Below are experts of layer 13 (counted from 0) of a mixture-of-experts language model. Rows are named router (the router's row for the expert), down (a neuron's output weights, with its number) and show model dimensions 128-191. Each number is 128 + 24 x the weight over its row's rms, rounded and kept within 0 to 255. Numbers have three digits each.
Before each expert's rows: "comes before" lists some tokens at least twice as common just after its tokens as in all text. This comes from a sample of Wikipedia text that the model never trained on. Tokens count by the router's weight.

# expert 12
comes before: " the", " ", " a", " He", " his", "=="
router:142145127144144086104139097126153142107147115161133193124153129109090134146148165114113157117070162122138091115121195152150104174115141132175120126136106098122159139133148121146141118065170124
down0:117082115133152110120142161137097158095130101150107158108108143091159128110156122137151133098130116114117103174144132093154122133158111172110120144090081149196157126125110128164141132126137122
down1:099112147162137113153142124145135119148161149143107106160115108141113134079109150132099152135125134144161109135120140113118100147134130108116123105173105123127126083148099128125153117149136131
down2:140138130147096119119106145132125153094142146131146133139110122148130146099114105152176141106105131090134100131120132127114116132148099141173143104078147072179104133122117126096117108149146091
down3:066129084134153133172137123129125165123116109174118165097086158134141151141141128088129117166156139124145142148173103121106161108134165093108122136102118101092055175120095138140118136168141152
down4:080127132118133093102124139143169143129160140130105119143126109134159163134130137139136149152143123107110093081133120139072113085167117142159136166131139127139124137125088156174112123119107082
down5:108109116102139146104142141155100146148108117106152105134101153122157152110115086150167119121148096076112118133118175136172144115073134149135145137115152099158155085127145147108116103111154124
down6:109125119159152134120092151131153100140139136121117123099122141133143118154118121108159140162116119090112149128142152122117088093109171103169111124136127095158094121082179195118138074126126146
down7:130155109128139158085141118146122092117134119129130155126091169135112102136081110136118122061123111108138116120125119109105119140134154133113155111115144148117152138125103127091129104091133154
down8:093140134124113114086104125146128166144139100141112105112128102154125154106165142097123156142136121138111165131129065111114176145122178095117072108099095184153139118116136151145160137160149140
down9:139122082077095120142160101118116110165128104086090125098118133161107129140115123161125160086102100125118082113122150146109168138121131133116128095155109164130131147067168125147107134099110125
down10:174125147101153122125120149137127105111111164163096145112138105174142122117116150146136115141121086130174143118146109092104211134131142096093116157149123114132144132140090126115167134127124126
down11:136136172125137115098109151151167116107091102152129194141129184115125161144142144120110156112121121161126148112137105133129117169148097090112073156100127158093149087126132153143114100104141154
down12:149081116127171102176135151172142146126122151162142160102109112104114111101119112121136114140102115096124135098135130111105119154149122146123132097096111094103148111173127163107115113167083143
down13:147113151164161074142122112162135173100123152155119119158109129120142149083131146122134105125110104138150084134108138134154127119133122175160168128151099104163119135118138093094108156093135109
down14:126145116150162133122100162085118117099145108160126066109146082178138132140100125133131122129164126132122149130148161108164071066106158070136124124155107093174094124140130122157120164145118107
down15:058167145180126119123169093138140150156157166142129164138180162115155111112149102131167143111111111122199104151132119150138134096127129136100080105128138107126155133114113151140136160140141086
down16:093170155140162144130147103148151153114115118108107124121169109141190145117117084108147138184135118115137086121102160152123127105113109199080145077106124154142149122123122134116122122107170171
down17:073137120084126141105135103117114104175185141137112158138130148137108117169112133098084167132078114150114159116130124126138161099142096149112120125158123140130130133170119097132080133106112129
down18:136143107123138104069145090117145149110142132093156108161160115125141145129109115172139170127106123151137131143096148164157143118156176125136116158110120123160155128098125094149155123107112145
down19:136082117129121128126135122146128126138138079107089128131122135159125088125152150114062146121165119099171128142141149159139114069160126145114167107129159137132096113074143139140136106105145065
down20:133135126095101128124138144124098133109136130130128097111169135111117112102105128143136126108145138158130095149080088155157147145134107049116135089144124130181134169114151152105181105153146141
down21:131140161163172114112121105104093129155103127099120095139105141133111136164118153120140139196191148124178089127181156152123154130104132115105146113142096113141097117126137097084132131102127148
down22:157153171166160070087140142142130114112104133168132175152143146128143128118148115115065153134082152147106175163138123138161120143144146123114152132124148118107153100120089153118121128150121122
down23:123113108142162144143147173116153181122124087130151143119097110131113088099160076114185120139176142154119111113135117097127134132138130119135158120163118124142138139134140105140103148182134155
down24:121163100123130109138114107123152143153104101121090155134109147104137137129128134148112125111124158117134101046083108164142131135159176100119073088124116143125144129106193103141131131113123124
down25:092115113122088094122148121140140129108150150136100151138095144162090081095145138084140132118090129128140121119097150146081139175153110147124115102107147124138103109162126152097095103102108138
down26:094131126150144097116104168115127085173127107155153158187151136147087116134107157112126127097098140120139170140089154111107137140137163108139170129138164095166109109152087134147114142079156081
down27:070110136139124127121109168123141122133133157147112170094129147158078133086078115070141156150121105131142174116195088139117111169125098097121117163099143129098119158138157129146116149110080167
down28:127169144128157124135122122145072112121144187137120116151175121133118106124116112095155116131089108170126137133127158138100134116088140116138140168135125130171155121133110128102133122144163128
down29:162121175115125116144115135135125130114143153124162133119095129134163111110082179078127138174097109110085117095123107123126143211116074085129143170098124124131091141167152091160138138140136116
down30:114129127126104131161131124100150129099139104139146144087103132145148138116142074113123179081112121172138095182079131136081129155087153160151140097141120086145113142116101115147162114143154158
down31:134157143116151118162104127118085108096197114139134150128137121168114112150160164066105162128141124169070150130102097108136148126129149126116144149119137133141136126118104133152161074112105127

# expert 59
comes before: " The", "==", "The", " It", " In", "==="
router:119149106162118092083113150115094143134127157068110135132097114125145128154103145104111108112152164150136097170144103108106122134115118132135147054152153119140169120172139105145116118108120153
down0:101120145121138150166100144143129099135149140130150132093160158119123130133108110095108125092138122155140125140077128074133109146123125148115122121108110137128118102117148147167152154102125162
down1:113165141122115165130096132119099118160098122130153113148114066106146101140136203076120075122129105156129143109123169101125153169121120109106135119112135153132107135172093138095067154123116107
down2:133149174147081110150135163084113128106134138083096145123102177088087157164190123131124179160122121136162152149132096122120104131118132089157129130136153123130140155134135137105118168130145192
down3:083134190154138119110142128115127162105184137115092103124105090115123155113112148135101152130118108191124144156140147145171121131096086161186127172153120116111109124152115154096124155074195115
down4:126204120143177143163132096125149110104108121138126145103162138124175143130113162139124113107126137125142160115100119114122148112115093108093149100174128110130113105142149165110143138144170128
down5:178110146103140122128132103119121108152142154081147127181157070161124124145126101169151137117105150140151119128149111121080093137195141115149156113113107149129141153116115150146141139089164172
down6:126141125104157134166124101163120090142101136151146131139090152152127121141109140156101110137110119158094134132154112108148102107141115141120131122142109127091128170095146132113130123149127122
down7:095137135169125126118128149091164125107116141106106165122129102072097119114124111122115171085142118130105113147139106146155128090124134142143121093143121148139078066113126120071101135104144123
down8:091132135158155134112132158094156084122124120143094115137114131140121113109130122103116126125108183156136158122129142087128158127148141085120146123106103086142110155088100127143134126109101150
down9:175153139122128122124098139074101146135133089143132103149106130088157151127113108133090128150112127146076154113087128157148142166111123131148138101108150079125124131093072119127119166151152106
down10:170109139110107155096114138153147094163156113137136134125139146142120138117169068168095150089102102147125120107120149120160117153147157112133118153124124127125141112156115099101141144179093106
down11:085156128178110126112113100100106117158073107138152125132136082123112107107110125114135151126102153121123136135140102082133125131142134085137136104130161134143133127131142106126140103120154124
down12:175142084143144162120148128110153111143156113088178129118113124109115137154134126157149153089103066175127120171127113134103120111126141137188149144126108148102117115105102134133130124110106134
down13:123098125154142115153118128147132126136154139139083148090168084086127157117161130125181110138146119110120102097098160169103126102132180156126168169101136102154131067134115112150157120106131125
down14:139151120140093150106096133141130132115112140129095096165145143131111131148072169118139138087121148146109131105127111128108100089127155090154126154164119104107101146120129132130104107114143108
down15:132158184098155133166118143086144146134074165114111134139107128110121139155129123140116084126156109097121100133121128146130120130137124140126164061173133166119154111146105152135190094103144090
down16:153131104122102111116121125111110168139094098138131146144133128103089142102099213153150092120079114111159123108159131120097108151136087109188078132114096110135114099123129134116134150157098149
down17:166140131088142130150137145106134087149099120125091076131110170144123118182121139113140108121137114120109139137116092098139133164156141129120140108164149161120128096106101155162128151110132126
down18:142154116112105137101136128116121146175093109115096117089176140152168123130102131156177125147117169129137113162116149134165162127074123145095114119102139080196110161115100143173158133133099139
down19:129160114138136107123123115127165066127133129139114105091115112111124142127151154092091120132138094103126192083183115111108136095129136121099161108091100114146099151152138137133131128136149112
down20:165103147134111140169153185116173121101130110097129096163104110142140127102134113129104093138197142133128114117181115112148121158124122136145164137096143142122165104170125157131075131121082118
down21:086115098163110125071132097150141142139147118147128177122172134113126166145162108101112083164137130155147132135112170130134136132172138166105129141130140186137129151121136133105132086095147109
down22:138081139156110136153109069118119132162148119131122131157091122163171164147108078102120119133138168115118134165103162110118119155115106098117131065148146106143117120113128152142156129124117100
down23:151125158119156102138130155136124107122152135167109145109126122127125112092100080137089111128123118136151082101138131135126132155112117141116121146170121154152094105141146094116119139170112160
down24:127137113101143160147123133160162112101155079088143094115165121141091108128128114160115092121138107154170115132127138145136111100088124134085154133116174107091141148149151113157163159121136096
down25:127105172120093121175105123132132131111127140134104082111133088125130112106123124122127091111146101171122115148157130138140144112137127167152098089113141149121125126132121125134135149152112162
down26:189110175161109151131107102182117143116160120143129107116141139095110140113144108195102116151122115105115134171091146108147112113106154162143116115110113178122139177135134134117132100128145147
down27:127092137113134136135142138132168143166126101178122099130101138138086137128127135120117130135123097135160114165168118118149130118148101131095086129117133138148155087163071165129098154160111124
down28:110129154131133100148113104169133108108147112166128116154147113149155137131133123130102111123132101168123154118114161146129165137163150098148125154149127141106132122140078124136134128088131146
down29:126119134102106143124108111163116096101145168117141142084106095147142130090138086120108124131161133135136162117141122129140126136105101165125137149082115123083131155110141100143112092091125142
down30:122098116139140113163144090137113120069120153133099098096129104138151097105131148101097091125105127123085129134145119125175133138135129127179106135159135105160103140129167103098143098120119063
down31:103142191091144135182122167148150069145101157124158131124137155124158122129131134096110125145119125160149141121079134138134128107163149132116121159109096166082154130148073096130118146148128187

# expert 17
comes before: " |", "1", "0", "3", "2", "6"
router:108120137086122160130081133128108107126126145123153123128145072130122132127138161131144082128151110138110116100160101132133150083109118132110113101106135101128152083183134139099145173170089133
down0:170154140136133111125134139174129124116144116165100163153116123128109111144119082148159142142076177128139155129145090123136164153110123129148121141123120094139143106103116116114162110101119098
down1:146146139143152137093094195134116138109174089100102118098112096135133151154137139108115134147151160163169116126152149129177111136128173114141099156150123111178098120130127133143123153154147132
down2:136126115120095108116146183164156154144139136117139148109117075120126125081127118110117161096168122184135142109118128090145110101141111140154155098145143139146115098097076153113133064167173153
down3:095183122131097110104150145079106189107109130095084135133137140130109113108099104158159118129122123135129116122095147125119098113116112093100161124112130089096119118092132123147122123123080142
down4:088191149135108106117107140127107170138122104097108136115128077114139134125108148113152144124175123146189191178131117124137159130101098165117143145104134123159153106109094133163088083117110140
down5:208115138090157109136121127120132104104106170137136132103158129141125141111158130127105120136155153116103143127170112119127166127118138116143143087168113160162153127134142151090132147144117147
down6:119114133098105167123099140119137108097115120118125127140124121127100159123094128178143106175091154140127134110155119150115135138120087135132123119144107122123094116168144128121111135109107118
down7:101093124121138145133120082107116144139100132147129156147124149096161132136093124109102169159123117138088104169119146134107090143116112128110134120094104075103106151147095154094155122143140101
down8:091136118099156091081125193083108118168163102095144149126077130152112133114129169136161127169133136172138115129125139154068126117125125137141174147139154120171103130087124138122125138104138117
down9:131166086140148095162097111104128135120100105120106097138142166133139162101122113174106146166130118154151145150088126159143104123120118159150143139131138120127147166119126077177118166155091120
down10:151129112130090146100108132179084172133157113091109156122140105122105190095134150099117158143184161163111153126105122144145133135096139134128142120100098127112132138168113121138099178140151132
down11:134130129125146100115102109126143138151106132093116164124117132136114133106098132131134126142090123136134111157132116107149105161169139156133123124130132093087122138094102147130141120141131180
down12:109128082131137123089126139131115121125139125119090116101090135121131123119121145115148163098163124090162112119100122155117122121102117104145152126152138092104136105111157136140119139152120107
down13:144130124150125139145089145125102166122110121113092133124120142129163103139143131108121122147113156116151119158125162153151155087117154092163138075162120138069133098152121178150107168147129127
down14:092167119116120118128141195110144142119104108118090095110122072106109162098163090113157135147200133118079098153113152136106143082092142110094165159138116123125130130179125059125110143129090099
down15:180173135131130123160140123115114144122107120116117138096155107156153123198092121124120097135122147121152145113100118088127111132142184151117116116084145099113070175120161129140144132154130129
down16:106138079102121159125105149138091084113116140142131096148135108109161146110167101161101105135121146084151131101135152139135127099136138169128102118118130139142147134143128067088121119128162106
down17:089101174113130112141164123147111113113141101102107164155138102095169123117155100122137110111120105175115145123172111145183093140135114113115093186096116104136136153141146120068156106105112158
down18:137150120149164057131107145119149147143180095088130114126122151122116111126110120108121154134088102116125170144116137112148120122104119142135146171138182093087121101100118154167144112155129076
down19:137166116142132123130147141134127117148147146164172120129127143129128145117119104112141117109159116161134191136131102175156098106146129116097152175148143155168120165111122128153130116122111146
down20:114146175145132103167151139122133152102119131115116181157114115137123117121132130085091090133093116129171111154108126169126139158098106129175141105149092113111110131117110150161113094153094090
down21:089097146160109110127131140126148123130127119159163126112155082128108120121117123160126124090118135129103151132144131091155089161128136131132092121130104155121139132107161124118154126167095163
down22:122101146137154125163109124110167122090123101161116089109169135097085170158143148151101100089129132094108162153114145102159126154101095129149162134141094108168104130141113128081122119124094157
down23:098135164162105120158155173118103172149108138130091116124144143124143112103119091098117144115122091138154134163086132137092137112119137123120138119123142121068122106147178144135119117144108111
down24:117131080115144121097142115135155142129183122135136147114123131141104151113139144143123086136113126149133158115140138124115132147158160125159103165132152139208151139112137102143115126066121151
down25:113135133165152130138138148110143139118100123154094141133124143131080132106113123095113158136127090150165135147112167085131115119138157126148096152165127110128112124098161146120140136115119111
down26:175161173126104140122135139073133105161112116118155108120095149100160109114156154169096100131105122131145111153125116171129111148132120116134132120140159151123118133162126097123152098121201132
down27:158098157140139144098107105107139095109157116101199094161112155116187116148126131074135144112167095147135174126127110119148134123074112159114153119152126150156148108144074115133140133107097147
down28:109134103099103146106124131186135131125155131128130137125114077098164102139115134163098111104150184137140140088088102120130122154154152120124172107101110158131140120157128148102128158144088143
down29:116134139112113111082126098143119136135142132094177131112103111119060149120119124063139151158112147116095139138100170153089165158122153112134107139132161090128149117116151186170099117089129109
down30:124101134106124149123130104119116124125151138148142162153121135134150134122151148122145133121151092107121116134158087154125078135143127091109100164102123082108070140166151147094122131140118146
down31:104133111145148130150148130133141154138085138130116143129179115176057097124121124115099150122111127080107120149114168141127084172083120155138077096124132133164152159105152156084103130109120143